Weights of a small mixture-of-experts language model, trained from scratch on English Wikipedia.
Size: 11 layers, width 128, 20.4M parameters.
Experts: 128 experts in each of 11 layers, 32 SwiGLU neurons an expert, 8 picks a token, a softmax router, 32 empty slots to pick, a shared expert of 64 neurons.
Training: a variant of SOAP for the experts, 317M tokens, 9672 steps.
Below are experts of layer 5 (counted from 0) of a mixture-of-experts language model. Rows are named router (the router's row for the expert), gate (a neuron's input weights, with its number), up (a neuron's input weights, with its number), down (a neuron's output weights, with its number) and show model dimensions 0-63. Each number is 500 + 25 x the weight over its row's rms, rounded and kept within 0 to 999. Numbers have three digits each.
After each expert's rows: a language model's description of what the expert responds to. This comes from a sample of Wikipedia text that the model never trained on.

# expert 15
router:506496510479500522535505494496521484499425550451487506519488502480515501470498510514442549501496517447505506457494492494497524519495533505496502562523509539467509494517502484557545526467504549
gate0:502522438456489485520495483491520508508518525513520515503547541437552487504490513471453510496516479512489504505495527486503472476476523525520535459465533526509501502519485520486490491529464531
up0:530479482518477492551509507530482518530536514481461560531433454474502509507496426495518489502522477546520525478499554513512524508495474512490492479496526508511530493509521504501505498503504486
down0:496502490491503508485531471528529492462526483519507512546487487555501505521464439541526502531523477521509500507506522547502513520505511525466513517517489523487490533483509511488525521485509506
gate1:478478520503476472510493525511485520469455546489530513506483447479479470514493476490467494502480476487504487497484513496494495515525492479466509508507514521490523491440481527518481525535482502
up1:482496538498481483518533475497469488538480514461470521513512514482484531498446521518474502529569505490462452508478515467509498472501474508487495454533510522512483504460517492496456494484490488
down1:536468519487496479491456479516505517449498543554521509504549519521533508524527521520464500498425488489562491452504498505510491519479506497514489511503552477507525514486503511490492512470462491
gate2:507506497476571518506490489483437482530526462498571541509566527485473515485485500521500472516509475489590490455523520489478500519489451495547484514539516514489518533494522503493479532493516484
up2:453482537453489504467541531491535499507497513536499453473519521477541521491493532511475505515481510482481545502439476523534499519505495505431507514443486494485479532525516498513535497498509522
down2:441517514512522467486507509531490523487486548492470486472516533513498538516454479502577520530474521491513524519500505492478499485469489500480515528494491505454532485507479516483532507450488501
gate3:495514498464523490503493513480516527518519502531516501450511528520501503502507485482484531530533437509449502501514492523534462470486517487526509526477447494511484442505540490462514510513529494
up3:538498468500495511478474473493478482475493492497490537503503487461489454509512538517530488482498487455554508487481506475531490435543557470478475451466469508490515504483491511538522444524535475
down3:512522502481466528542522487453467492476516480476493483525478529518501524528510502500525504479471517477494443509494488463467474509464502527443473478529494518499503511481521509485503470523508557
gate4:501461452536457503492514496487520525462552472506483495490497507521474531498479501527536454473469500504472513527503540496514471478503472490496535456508482491531492502569528502481469479522501481
up4:489509521472497488480465489532469502449485557489491458502505521460485490447498529515480467529476510465504483509536512511509514518486505526478488528504508494505538534509495520535533464469509505
down4:502511510479493533477516531502515511482501590481511522534477536466505546512494514453476514553527494485497517489477505494490493498481510489526487520470484509514501465506461465519496482511518510
gate5:535496493521457427480520460527528523490484500452492470487486526510473530457513478476485496464528490501495505542479483492491510494488519496479483515491483465483560530504523485518482490492512472
up5:507466498450467513455499516517496527505535466502462466520495541467506457482518519481472470511478544532469499527483517476502494489523478506493506511502497457497460476518503519528553480486477521
down5:486511538464493488476506515474511499477528515520526468515519472482520487500502534462517528487545526487496506460487513471552487501557551497496455518536470521558513562525473497481548521484437491
gate6:482508526461501496477529492531464490473517486516511522506489575501506478541498501488505488508499492455501489509532457472516494473545481466543544486527484503518530554488447477504509510474515499
up6:553535486457487506495554480518494480497472498494484485475504503507510485505523513501545523496499524498522481511485471498471500452505479498533514488474571450493516475457552488506523487535459514
down6:514474545469498490474514516488523495528529487482519515498522505509509492472518513483499508504492521516466449529501500510506468506523489562506451485487486471486537477506529470495505536514448530
gate7:454513534504493493503484450530533574487483505531464492530554513547499501493526495505503532493494487487506505470480521472512533494496529498482510492519478519507522477459480492514475487530494528
up7:521528425545481556518500517480505453486536480478502543483521457480449461537485506514510472504471498515501540508519510490546483485489461471525507476494490491505472504534463496511539553508504484
down7:547488521492536495508485502516499495510503508484502480451492516520495429511512529529518481467506546519471480488544509520489459483512493485523501487492535514483452456492504498490523490516494467
Description: Quantifiers and partitive of. Quantity words like two, three, all, both, many, several, plus the of in partitives such as one of, number of.

# expert 34
router:523538491478487505531561531487489479520473511521469487530490515515491484500491494486492479517470504510492494493499516505524518505566451490484471519527499490461502478516481500488487514516539518
gate2:555500457506468453494474518491540484501451492510475476537509522530509460473540504471505515509472492495533539488490472482501518473532478534490448442487515485472485515465489499484500483508479516
up2:496534425505521516532494527536511537528485540469487458481501497516492459474481521466514503499506462475539517503469467479512486463505533510515513533448514526474492504535505526531494474518512472
down2:497445519481450494522513511519508484477459453555482497498456514473501470505500524490467460494505498495529514500537515491492461488481528503543512533498540499532460520482514508478512508515497441
gate3:494485494470508502474489522499527471490487496466492535514510522512537467483486488527504485482519441487470508508493496487534543511524481480470492468527452534525499555529472496499501515557492501
up3:467474493516474504526514486497531489443517469509492537500507493534527481510519558452493519513503495532495474476465520514501454485546453511526529508560455468459500507508521524528518488471527499
down3:470486474463486516465530517505486524501479496447502488552534517420496514539519468519478499458502476491472471482499477525509499505481489499518521470442452474473483509515543492454490492502506478
gate4:468463490529464480475501514540471470503497510492492512463505522517546488514464503540534467524468489538502474467463488476468502524494515479537454482514460511515503480478522493474519493568502496
up4:497478493487548486519475484501484471525529473522500505502463526474483493507547455489515525486423505488471478529459488499517479512528515552497513475549474485523491529499499531505512491523522454
down4:510506492510511526493509491528485517504486525570500484491515471512497482528503497548484475534452496510526520502488517497487539463531498461526512475487457509494480499485455517530486473550523440
gate5:531523526526539473538524572511535488491514480489488467500503496514480530507520530513482513506508487506462481509502488509506490469466484438512488498459493508505491466427495482455487513532519504
up5:548499557497525480484505502476510484493497489491505512520540510496509492513484509522517471528451537472523526486474516557518488481475500464590483493512522508479498521489489485491454500502448482
down5:520538468521487488483478466519476493527502487482514501537490497502554488480483498504535469513508496456505523512509510533521504459462513541526553481487540494478474513467478514515474503532511469
gate6:506491447470481510509448552476492490482482493520515514524522498536469482500451483535491499483526480498508516513511545506505541510514500494464466484542469493481457484507464529506543492543521483
up6:514454508500481523483503484480495499522482509453499530525468519474520525545474456451497525547503518512513476440483520498481501497496514475499498509496488536494526466485476527497445489462506511
down6:494527505455513502485448513514486521485500470548506442508538494456492500482503505508524505507511491485497539500556531488481455508515533494502469504464491519438512497493555464522507474499486498
gate7:520494458484509526512498498457484533540471519539521485453472494522492519500519480502533512548530497486488478499493511441503502503502520499494473526525458518507485463503482506463475469509473504
up7:492446523489524481495474484476449458476479456504554482494520517456517472517541511489482468501466497531528517470524478457463477476506529519532502501506512481519489476485509477540495522514482502
down7:487513490516498479533493507466500487548483508492481474533505527468487492502500508493535461527480519511529526501536462510518492468470488506535524466487542495481488514498500478573470438523511470
gate8:493510505476498494507488487470490505497519517508465445445488555560489509512536474478503455524511493535511507496494516536486507493468466468516462535562492481473496523475495559477524507500531497
up8:576524490508489493514504470476518506460500513481492511480506488538508528502502489502479496489493437488538515497489521519474490522503493511497526481515483435553483476504496483511482484516506512
down8:526506499492507486509524478500544495489474492510478479466524488513548511506515501512501434489483474541524545527492491520479529506473473523473509453493503475506509495490475507472457477491522521
gate9:495518541459502512470546508511530469479517491484479469489514509552519504491483522530508506495487478509449515544480473494499495477527511485522503523541520472486505468469521464475481525539489494
up9:494480469514475452475502506471482458536502537516500519506521529514537498497508472519519497491536491490499508484538498506504517492509470485501424477479518520500540522515511515491472514524525544
down9:512527490469503490542483499515506523469498528456496504471485512559509498521521475498496550502489520529473507508480479473514480535455485466492475470481494512528510468540536495469521485525510490
Description: Articles and infobox labels. Articles after verbs like is or played, plus first pieces of infobox labels such as Recorded:, Genres:, Height:, An.

# expert 26
router:511509508441498522502527540489509489518500474495516505491515509491498485480463500526468468498495499497451486498549509504540510495475463525516522579530506546467515487507527538525521506495516512
gate2:504482497481507474469486479533547485512488486449513458502475505482490511515492546487491463492520500455504487527460483501500535468526513469530535465476511511497486520534467536494515498524512469
up2:504513528508501538528467493480522459506526496485483505487513489518454527521500472530489539531480503458520496502512486485513492501464528488513496469484496482469522501448503480506520528447494466
down2:466520513493471536521525547485538491496534506447500490513477492487511453470476455475515528460495525514496489517506482472504479510489481519477510449495520545513510504504497520438509502514493516
gate3:473492486514483510488548503464471507509554492547489520533522493474533509530538536492469495456508508526491489525497484521539503485509514498518515514512506506460496530503494501508560492513494542
up3:512454481476502480488549509530470514512466526513515517529550478504560515549530491492509450508516477490518493524522512471464510467494538521467481482495484505517490484482517504508465494472513511
down3:487510464519470489527556522484497464508523528486550541536504554493501495554515515497491467452501483507459516523492489509499550501532494491503524506524477500481499475471464515518476475498481531
gate4:484510484501529525485513459440503481513488425511512565506503493524485493491493546537514500500471461491479491512492515457508505470480489504518494503525506474527478477512501553492481504489531531
up4:517520575514523509515501470508494522492462484499504505508476535503472489534498525472516495539491526535508489486475488551513515498492493538484501483520530480511499513521496529483544467498467522
down4:524509502483500510483425458498487474564503491509499509486483481512511484478496535520491479527536470511480479476521473501478486461484521516537526510517511468533508479477504423492499489491461548
gate5:535479498497499489507502529489512536485523501507500528505506485528478514512479495473499496475564492475495490502497499547480514488518445482488522518471490490482464509483583507541502489540507488
up5:489456448511507509515465472487529494537512526482503476534501510480538527483503492521506481479481531491488549507514531522511482519514527476496519506521478437510447457538504521536459518536540523
down5:470443449552538490470507453516503476523512509460484515504467447503481490464530530536523498520495517521569471494474492477538522508503486471488475519469522498470494491476503485535518502453518491
gate6:485511498498486524512549473514473513499502517509479488442434513496465517500555479510487525471500511480481441525517446506482520497494510533459515509510484440526453530503500526497508496464463505
up6:476460548528518520469542501491491497495467498496469448505495524489525432482531506519543456484494478500489487473498491474505534525502519489510486445483476498484516540522499457488528489496484503
down6:476481445510499542495499509490496475489507518491464502542472464534522482504495497520485493514498526445480492489456510483487486518491494505475509502495500505468537524499497483548461549510452474
gate7:522496504437498513511562503483471494518517451482504519507477522456496462477485544507487519529503506483517484483519534464452521497525464462560525539495474485483501534501516478537522507501510478
up7:492481466500549473501547504502493500486544543496504512491508507463487487513451485481488517495481515506483490516502500481516497501516481505514536515452484538463476519511521491518515515513563533
down7:489475509507501504511500518534542467463494472519520455510513546431487507458469504544482515513503471548476503576504529469489450492486524490478463515523461500490473504511490509484487523490509462
gate8:509538447493462492550524499509482528483503480480493510523473520486526484464510526508489472500513517482512511529563514528537517479480535490454520520470502506510495525515480471524509505467511522
up8:475474465527514488512497540485476501520478474504521537520484513461508532499456477527518461504466520501506457503494489494475490502465467488478460527474496505517551462470456508510519494490521539
down8:531507480545455488504490504485493529515535477464519501533485507511488500499518474542470477498524478517506456546467498471519465500456554486500466476544491536518525479489530495517533489478518525
gate9:453499501519474497520562494513507492535472487500501533483541482463464519463522474499496517501500490522476466484528498468488481479493476482520501493536487498494532538475502453479522448505515503
up9:476523523525497507522458482504461482488566495502496515563548524516478530512544485482486522477492507482481523467499483501511435481468477527475526530487505474483543491510483550502476461527492461
down9:491509519481505555488469484522515460447471497505490492453545512466514513473535476495481507503498487513501549500502533454534508507488497482571548522532490490518499487473504473468510475517460489
Description: Word-initial capitals and letters. First letters or syllables of words after quotes, hyphens, parentheses or headings, such as "S, ==F, "W, und.

# expert 60
router:542547520500493453502490522505571488526509482517485515539517514478514512527473472491492500462463490520506424488486531512509498558496472514508478508557482512495522434489506529509488502448505518
gate5:492488486503522509520493523501468520502543505525465510526463450489492493502513481482500504490485498524493461490498485552467500500477480510463554520505491542490510468493481492501517552477524452
up5:493549492503502524494545469473508514482543518517473526521474509528458511485502470504503502506515517496488496491453477507517472544508559478489511474471478497493499498477493528494517468539442499
down5:517520458493529491492508511502509497549498554491506504497483499506499485487429490520483530495512485506507547527492527500526503489499546466521465512518495550541544510468507490477478473497493493
gate6:520544498524487470492474503482518469463441486482467515545529495490492459506495528538510512497478507541491518481503518541527505517516529524512482483544498505498551478509497527481478464513542535
up6:479522493481484523458534498539548477495476525516524480497466495518546528501498461545511444508484561536494527463473513491487516458477511490443477499506474537470491505516482488504470505535503498
down6:487493525470520494517537566484518544496523476515495495525490480480486524510480451511505488458474532479507484445540530463524495499521476486491510505527531471463445502537511467497492532506502528
gate7:550519481509499461505524514548526506492516521476478503492527549505521450508485480468477480509528484466525510504508496515527500484498516447481485502504481494477501454509491521467515483506503526
up7:487482499494522482474505540475503527502511500508454483525521506524506470489511483458498509500461540514499487491485506481494540519510514522493529516519528435495498446511527512495514494525497472
down7:477535495469483504511505504501524506517572504473517471538478497502472480512522525447568506487495494510508496475492493529498449529503484532483491473516488512502498524482507505504485532519516483
gate8:501534498541502534467466522534507510491514494489470460521450489498501497485509482499459490507505440508526468478474531497451447491501510509505512498480497494543513482520510488539496495506507493
up8:503473483490515471537474512497488509512519504488562487459441470463469502476490506570519478547496494503482492486484459515507500547478501475505439477447517543488493477499538514520504484547517541
down8:500496474519543500499501523461493518540496469495493506463465498508509536519498489509471473435520528435468513459473489528532507487562517448511503456463514474523509497522531501510511486516525504
gate9:478481517540476472531478525477506525506461523496483528502460479563461454482467526473494461466476512548474507501511513489501527495483458484491511552526488495506510505495530486499534511490489496
up9:546491442530511501472483476513501499486525514471526506494462508514478491512518487509487467489512466504569549475508483518512519481498550496452445514499501478492458521510502479487482546524481518
down9:528536553488517492506503494479476501494537569498500545446533523498520502456472530497488467480483535494493502499426529467541529478536508497494520516488525501528477516526511503523485474487498517
gate10:481505517512539524530517487496457508517494514500498469539486453437499482494463466500511531471498470506523503462477540551510476493475475465478483542550474486473532511496491514520493533530513482
up10:515498530501458469480506515529477507538483496515495483483540535546521521513469510488497456495509490515515474459504465544489550487496479476532501534491498538569480482497542483462534500474480463
down10:508488530536495496507490468519472449516491490473515447501559486485527503499470510460492518497513475491482463473492494504536494476459495510504480511529511511450497467487466529529497544523494468
gate11:475536514534504465502472507506508495516497512512502546471516467499482512505493480483487479523519495462483493533513558475476519468522465435516488474500469498512504495499498491531506474481491493
up11:538525479518538475465563524455519475462463493504475475497489509475463498447490469496469506513480537468488478505492454516473465484505498488466519487489475494504522482485473493465472496518461498
down11:512477501523497522529492512496475516496525462527508512470469489497512495493507510516473537496529532524497542507463482488479526486475520547503506500495484522469533450506519492464473495480471530
gate12:526523520464509504537488512514512458514533503502564491530505470452531506523535525511476484433498483499482512507491513495552492494513436494521532454452497497494525471459544539502485484500496500
up12:457439521512541495510501470478533460475474457473529495501490532487450493518453518505497514524495488498473501451554490530515477501519518466521500458456475516496498507542492484466473506513502489
down12:522515487457479489487507500523526476481484539556445505527527498479482514524453448474514488512502464526422524495517490505499534502507526510525500476496487455491528498463523532486496519529552487
Description: Latin and Romance pieces. Word-internal syllables in Romance and Slavic names and Latinate words, such as Gi-ov-anni, Jer-us-alem, con-ver-gence, and year ranges like –199.

# expert 12
router:501550493522558484512525499493492489500479523476492498522476508513488516494480465513463536511471490468504475475530477519534521509532495486490497550521519533498534510517540481544473527476494584
gate0:494499490469513491496486519485524475506494530523472528517496499487506500498532533522554484498453419470525479477508496503540508491474476508508508511473456468495527443527505465514483524467483514
up0:512462466523457494506519508506509540516507459520500514476510494468512540436488522481485459438461516529484488505529496491475486485525512483543502515517484506528449500459456510507495487528529498
down0:515486505522540510479502458555523545511490512547474501480519475477500518494499515482509512517501508500485496499509500493491492523451493466510496489456467501510456505504520478522478524553518471
gate1:468540486511496469543506475497515494500465451438512473501483466495474530459522494507518520483491497530453513510539508529526475481479522492482497494480456500492469512442512511506516521484523454
up1:500465536481501478487485530467490497494515448514463509507486517509470529486469518487450485540482475522494563513513532519480511525483484540520491539498458498507512467476490483545517494514502514
down1:450540532491485524541526536502530458534499464518490480440502534464427475497454549517502512494509479503450522516474495464509474518470498540506512491477487533538511473505486539488493502484456491
gate2:500499530536509467489507477533490431508490510496439492489556481483535499505504489509480485464494497515456455519541493487504453467449518461478489451501500539497546527455525456518512496507488504
up2:518481480504491527512499478478480510482510491493492481490492527523512516485511519506494525550538461522498479449457435531509527491462504474496517474514495529474467506484523537497498505522515430
down2:456523536543495490474457497451477555519469468486507466501514470522484522493518496497469565487487501537470459526523526496530504517483565466530476496505483513455499485523516485504479469499501509
gate3:513472492529525500488486502497519494527533516514541518497510537476494489524499529499573469530508493534529465472515544496510522525522497532467504522524475498512503468552519509535509484477538523
up3:486466491501480495502491473481513448484488503532534519492533504530501521525493491520499486462451485502501472488536511535469502514506489501486496553520532483526517448487478492474480495501475453
down3:479452516487539495504536462491495496544500473483529530483521454517500481431537477482453504437484504458494518503497501529497451502525506489471515461485529488489484490516507492452490479514498474
gate4:493539497503506503506513496555499529490492515517473506490483500514482521475466453493472510548480484521490496512498491468519503464506518487461490533510477509445519473514489525501509567488479575
up4:519475487493503524524477471504455487505495486480544494469568482538506503528484513513492561521527506537518470449476539477493464488481510522496521458479454518535491466508473502516456532512504502
down4:544466484493523503480484469532462468499522468516467480481516469532490472533489477490539527442478502528451503463525532489475501492484482466470520490532487535467472479468522517486533503512516513
gate5:468462505495503469476526518527488518517512456473505490490473541504505476534482520521482475505468500479506485467467478517518468504504498503480502507489550465502514508452515470502535539484493515
up5:525463462453507527507545473490492522494476499485543479479503490505538495480451494489529519519483528502525518505399452492509520535536471482491446462477486495466510507469545491529512480487535513
down5:490489525496462519510552470526515513530510457502512492510525494490509536522482455505529525537520487500531527547480517513493484468516534530467508502467505553491501513482493457505484452510508480
gate6:505493506520471497487499492498466465485511513510489539515478526509496499546498489479448542545517482474491489499495524436470516510508474476499454479534510492503535487500531497507464523480509497
up6:455554489491479521485501508528530470509486486473532503506503514533509484468489467500527482462494519461505467492549519507477526480493505492502506463513504513465507515525482495495480446497507425
down6:474527506469478490528540470490520486526499506543525488467455458501472451513457514551555481484475536471484451513523502506508503520513507452457530491494462528515530502507524494476524490511523523
gate7:543516471488510545474441505540503485468498515522539508488497514512534504495509506522498509488470499495507487464480452489520507466539522519493514510517450501508511520527509504502499482531503527
up7:460455490504527548540501509537505514498524445466492470500480486488511518498475485503503479511541489583487516505502506489512502501529512487489485494454496506537509469517452558510501476482445535
down7:465539510497463479487501483443496483481484539546514495508516486519492513456487450478499513501523439489506478543499491487509494446435486518471475522496485536496512505509508480509498484496527489
Description: Auxiliaries and function words. Auxiliary verbs and common adverbs in running prose, such as has, had, have, been, also, often, and -ically endings.

# expert 23
router:492517531510500488510525496487479455508440493460489497489545538489520479537472512515492539483449513484478470479525495505536498478509502500499515529500508495503547506536498497552514505510496536
gate4:467486522511479506504510485456495518481503498524499478511521510514519506460528518491483514463517477479488503516491488473558479512470487477490481542531493507448525528475512507487540520460557507
up4:485515540484507515509509490519506523509486467503517496483484517492495482492521499467498503523544500464498465487509525502508495544486545533543521456491496514489505464497471522544507488508513542
down4:520472546482510542521506493484497493469521478496530523551516515484463514509491530465496516527521540543506484502514497478467478535468490518446505521495472498513482513502467534542519472545497507
gate5:517495491493508493514507523501513495528512515525439506522505523468499538484561499517489539505510467504468544525486479490510481503473464477509512516464504469460515505526442480534520516515517513
up5:480530517492531525535502484454513493497501522521501512516444519522507476523469471502529534460485466470533527509489513533456509520502509474516528528466492552492499460466491504485520528541465500
down5:514527472484514517552540458536514473463524498501488490463503514522534476482471504528487485493484459486544503472492487528471518503497510504470494520512488539504521456468463446489493471463488516
gate6:498513520503530528502564461444487488470490479511487495489521484504497501487512507501471562521522491492523507544525471500519469502494512494493487509468482524480506480484476508453555512484509508
up6:487512503477478556517452516456497500518535499548447529480476488499521512493466521481467493516474497507512515522476478486449500502505488506517503531483491539496468509469498514521518508495535465
down6:534471489473517509473532487514459449536472575504495459476509517458549516496453485507501527552512499499484495496456530472499488507492476497562505500518502498495467489454468517485529493451487519
gate7:535490532486508568492473502522513455473461487521537495493505503537497515484452522495527519498486508488527526468505499468472484517509425524515501509455484485470500510487531528516482511531497484
up7:525501499515494483519482470519509465511469476494525490494491470488520499543523509520491507528468492460486496461494470584533525530571483535482493456458519489505460508500487490520488488519465521
down7:503500521485511481505522448477538501473495573527500520512517487477498460513506492458524474502453530495498530471485529478535517512508518509492510501520530513496454460483485530471517489507507498
gate8:529458471490550495464498473503498510491515524466499499515479485504500540479529548470460487556508512526497559512500479511496515530510496472462507516488500534493508532503535547533504489479480498
up8:541472504473496502531528502509482510482483498479528451491501507466490520513476531460521519504427506547488474523510460494525497520477494467521488487512535485522514519480496522498534480476545512
down8:501499496503503493483513545511511485478464550534477505476511551490445545501502504542536495529474509498474513504492487500521478473505459477480466481509480499503471513515487530537474451544461498
gate9:483512508526533476562506510507546514507496523532465472502552471488488520480507541514519511489488471510499486500443510529519519523479482491538519508476504453491500476539480482527505524497475471
up9:514538476516491513538501564509442547485506533484511507468496516509485480560557488492529467473509498521522527498478477521521513532536502503488516472524518424458494494533510535512507535454501540
down9:493513507504527495494511534521469489491478498545493517491509532535550484457513505530458489458497517449488481474472527489503520529530468491522500489538492496498513485535522472510484505517465458
gate10:492465458483458501459495531470542508486494471465523464511487512459509509524515467527461546526448507496483508507491488540433520502468502482499488506524453493473519467511511504520434523510503522
up10:497502515503557514530526524483519482496467532510520497527503506500469526474523471476583533453501500463518485519523474502514450528517517472481516531519488489480533515464519506477507532500532472
down10:534446501485520533492544473476498462482492545521460498470546524504454515510481491480520515503479503496527519489491466451486505503490487521506545555509502505488524529499528485514475456519523510
gate11:519516422478527530539500531496509502518449457498489502527516496507540506501503494531505477511495521479500517504475427481557480472539490486495520528518458494514479530447489486446496493487484519
up11:468501459453487500528497511527491495449483504500501542502497491509513471527518465495507476528498530526548470491459493512547496506454512494497496492486515503483463524538484517525505508483484524
down11:518481469476473511499499510459507535532548511517501476500485510479483498459474495568534536462492514492530476470480522515491526477486494513495466490505510471540457519497482484473532485539487481
Description: Time and group nouns. Plural endings and nouns for time spans or groups after determiners or numbers, such as years, season, team, decades, sons, participants.

# expert 9
router:542500488447520465537496525457492493508449500486443463551486505493484487504486492488490471498473486502463462478514481522549497568497482536500505508545497477473513452507505522542538517476535494
gate0:519435503487503487528526543455474488500475500505493500514514492521523497497498483443475518495489453518441488519520477479554478493508540524465510503519487506487521468442484514501472525479450506
up0:518488477508494508502510492482517524463473500503494501538503490522511521534494505476466518456492473488495450471505472496516495497511485503499541516523510510516503492499458505491496473502460506
down0:507533513508495506504531476530480517504523480501487499453478531536489488493488460510469504498499525483530476513534526522469510489497491468501484465480516489489535519503521501534508517481487510
gate1:490513528501517440502531538518520492541500525508474513440502503513490514509471476494490469503518506484504519491491491508481488514508522515521520492471482524510455421485521460488478527470487486
up1:498485488489533538493514500511482477508508526462517489465517503496524468514526503465529497541535529525470531478536490506503473491501515510487500463469498511491540468493507527489467512512524499
down1:468470526483537513553517494539475491503451483488501442530456515473446479499487501447481553501519519537510493513498484458487491524500501538489479484464474533485458503495503494516504506494510496
gate2:514559489474471506520538514509502547493446476513464432509525497485486511490508502517507516529454492511475571503522519532519495474512508498501545489517478481525527488482504483513500509508530472
up2:502504562543522506490500517500513510471539498511520488538534498502523492541572515523491493502461514502477514515499515508475512538463532500489523465489480501487501533453528533502527489496484489
down2:514486469507493473534543485495541476465522507529502480506462489510533529501489512483524532595517510467507492507536429523530549533454527517523473507491518496517512545486492517503523482493492477
gate3:482512527494525459525446500498471510503455503503480466510508516468521455500480493505503508498522499497516506502498516520537535495481490515485507496546502465555463462461488513515548525515528449
up3:472485510464502566494521457499528537476542559454548512505477548501490502486505500499498513534519486494478547499465517484474490461525505497484506506487490504516500527484489499472518452497499511
down3:530477523515533503505488472520448519508522490504537478473523506462525489477553497461463456470504510514481487493496524530507527462508482477527479528516474458462501470512520522510478521492497539
gate4:488542504484499483469486493442496514508520532531497477507528530502516541506490481487499498507485496509479502479471475509525486498495554509499500450563486471503537499486524510536539496502454513
up4:524460505513531517517520456494486476544500503508445492466472533524445499453502532518498510467486454517509498520508499515517494489469525483469510498465503519471501517485473500494506471504522529
down4:472482512551504512498474482514469496495515499555494510457464513535482511541485530522471546502489512538505520484503483510531485468476504452483490510488449470538504466489500491466478505518530453
gate5:531507476505468509516480536451475497500528497519510534544501509488510491516459528476491523519483515529523464505467510506560515536488495480487535513526536533471481494487484494530541491488463546
up5:523479520504510440513463479496474470503453464480531517508495523477506507505510504496465528500505529517470504455483506494478529490492552472512510536514492547501507546509495466460533471510485499
down5:472495471546466483507485465511485498476506456489492524470511502500504502495474516513506521531488502503518491503571466513531535523528426484507496473552513487466499479479479504467480464513484499
gate6:520480484515513520508484512535478484519501530532480483501540485544500504484494488517472495506486487504443446510520500479495482495469466535486456486492539478478508480524472549495492473495492508
up6:489541528517488469504463473520542480426521492451493480522485511497486527481521479502532536493509492491535527525516514466473458501517478505493488525523500524511510503475506476506494500523500491
down6:487518453490507479498478497486493503479471504492507493504523521509515498513507464480526506499504481502435538527436461532479488475530521495504520524506491514532467489500475462510502516476482527
gate7:474557507491511508482524494528514513494511499494441484468511525533508515482509487532481495494510477524498503503471484486530422507511481533477479527512494533480474494461491560489478494507502504
up7:508550514526462520506547499556480508517490477514460516492483454514515536500488517507484467466474508563485540463495493491460485491506473529501502519491455520516505489521502537536493462513528526
down7:506491515467507537500497499486468526558469467521478482543478471481433505481485464504502532514541487538470455507537525524505487501531507508526500523528513494519532534463476502509527471477511502
Description: M and P word starts. Word-initial pieces, especially M/m and P/p, starting a word or name, as in AllMusic, Ole Miss, Piedmont, 100-meter.

# expert 39
router:480487549468461496515514441429486490544464523434477497534507526475488457497460495484490484460475516470498488513513483457525456513515474546466485525515511551480517460519521498527501548489511527
gate0:540526499479501548494553476476480527490494489499497489465490496487503493496506486480518517486481509499490505480511477471557476505501531513479475482533519500489496461495525538539473544486523499
up0:505498436497502503494499519495522515514530493522523517482516504467474468494463498522516546552534513510514487487469502479553520496521481483549520461495459497499501538461459528515507495487505495
down0:464443457527515502525524544472528502556495456503502479525513507506483528511494532488495500531517516458457500445448511447511504525538533480482420520518479532504498498534454498496491504502491536
gate1:493514480461459483489492464499502512473553537492516528531535554506504470487485480520489523496498508486474467506447523457519439521513454508513513525499428519469499487482505562526539479481478494
up1:541486513522522483472469486534494508523467503542500497486492511555488506509509517508499466478485511517484482518523466467538524476528445516491509509541509474519489496470461506507444501505487484
down1:513510465502556511521517497516488505509544524517510495474513526540447534483490461440470536493469517521527520494527453535478488510541454548451500513510491486541508470522488515440478491514505499
gate2:487483536494479532506533530479507502499505496477525534524529484520517498543525532463494527467518515507501495491477507499489483496520470492486519495510476546496525462482507508493498503455503503
up2:537515513514475528486491462502510501515513489503490520491488550554502528471528500505477537481494496507553501546491530505480510501519454501497501457459465476463516519539543496488495462524499465
down2:513455506518546521502503518438528464472494477443514492538479492453427517519463495491511550508481488487485484508506531517530462496547495514510519515499478523556482497496516481504500508494540490
gate3:509521522434494474539539492470485452474463489440487491514493496509479519508444513521536532526506477470510528530521495501513506528527478493536481474517493555506499503501499509515482513513491505
up3:522507482545512524492494593489503539538522535451498464501484481502538468464482512530517500447489539519503518481502505494508556470496494512508487522463500508512500495483522476513499522490504480
down3:541518534495501506516498507513510490483493517488520489499514464502508504561526460490481458503509473519458501524476508518457450504501535509507560523476503506475500508509519492493489567476505505
gate4:486467509477454480492472498468504529473487494495460492505495449493518477526469532516517488514521458509537478502499508493506508489489479519517533496480516519494533483480527511472493499487547536
up4:485548489466528518543519535518481478509476476471527483520491531502486480494536492476501472527514487498440506448513499572503457523529533471536482539516485515499480513454490506501470453493468512
down4:507478473496516501538490559471494491493525504508545506525495473499511494457491492501496472537528469484482525503480510470465482524507489476448459497496473510501499481486488505526481518542511535
gate5:504448502505474484456506457476498508496474508503484501508481550530510503480478508516483509484491527474495479532519500464512490482512476576554486489503525480507510499499540518528495519517505491
up5:489515495503491533499497534471488459479463454526522525491490462512482469490499486503482503478499512476494470458522515481490466456467520507529499507513470517522505498494508528511532457552474512
down5:533540451496533523498482476514463462495483530504527525516466479496529534504507489478483519540520496588533520508455489502488496491513496498496513507521508490461507513499436436507525525533475527
gate6:460504516498499496500499468506509504515508440496508470480479478560524523489490507576470529516450484503436468438479503518512517462479518517535471501526503521511487492517525528499480491491505522
up6:505476503513491516494465508476528490518514500453524493498468478517526479509491515472513508503517541508493537501544517514460506487541476470524491498495453497492477543508499509495518486458483485
down6:470504480548491526503521551497533490522525512540481473447568497492450496516420545498499485490489487554516489523509539451481497489481500496514484475501497481496473524502469533489512455485526488
gate7:521502509566490533479502518490516519459494470519488510533496513449515483518498480478487518507463501461471497530484522522456471505464493523516524463571495436467519511485508468532445512462491478
up7:516490445492460471520531525491500473490532525504464492513511520499509518510480472505544523507502499516513425493498483471512534537498467487480539478495508527445500485497508530468470497473533504
down7:500472518497506460503545515472498505457489443469484538478537523484512491511503456536512495481514506517471504532445448526513485456508476526496506463518515464537488484515501469491517513514490524
Description: Place and position prepositions. Spatial prepositions like at, in, on, along, outside, around, and the word following them, as in at Oxford, at one point.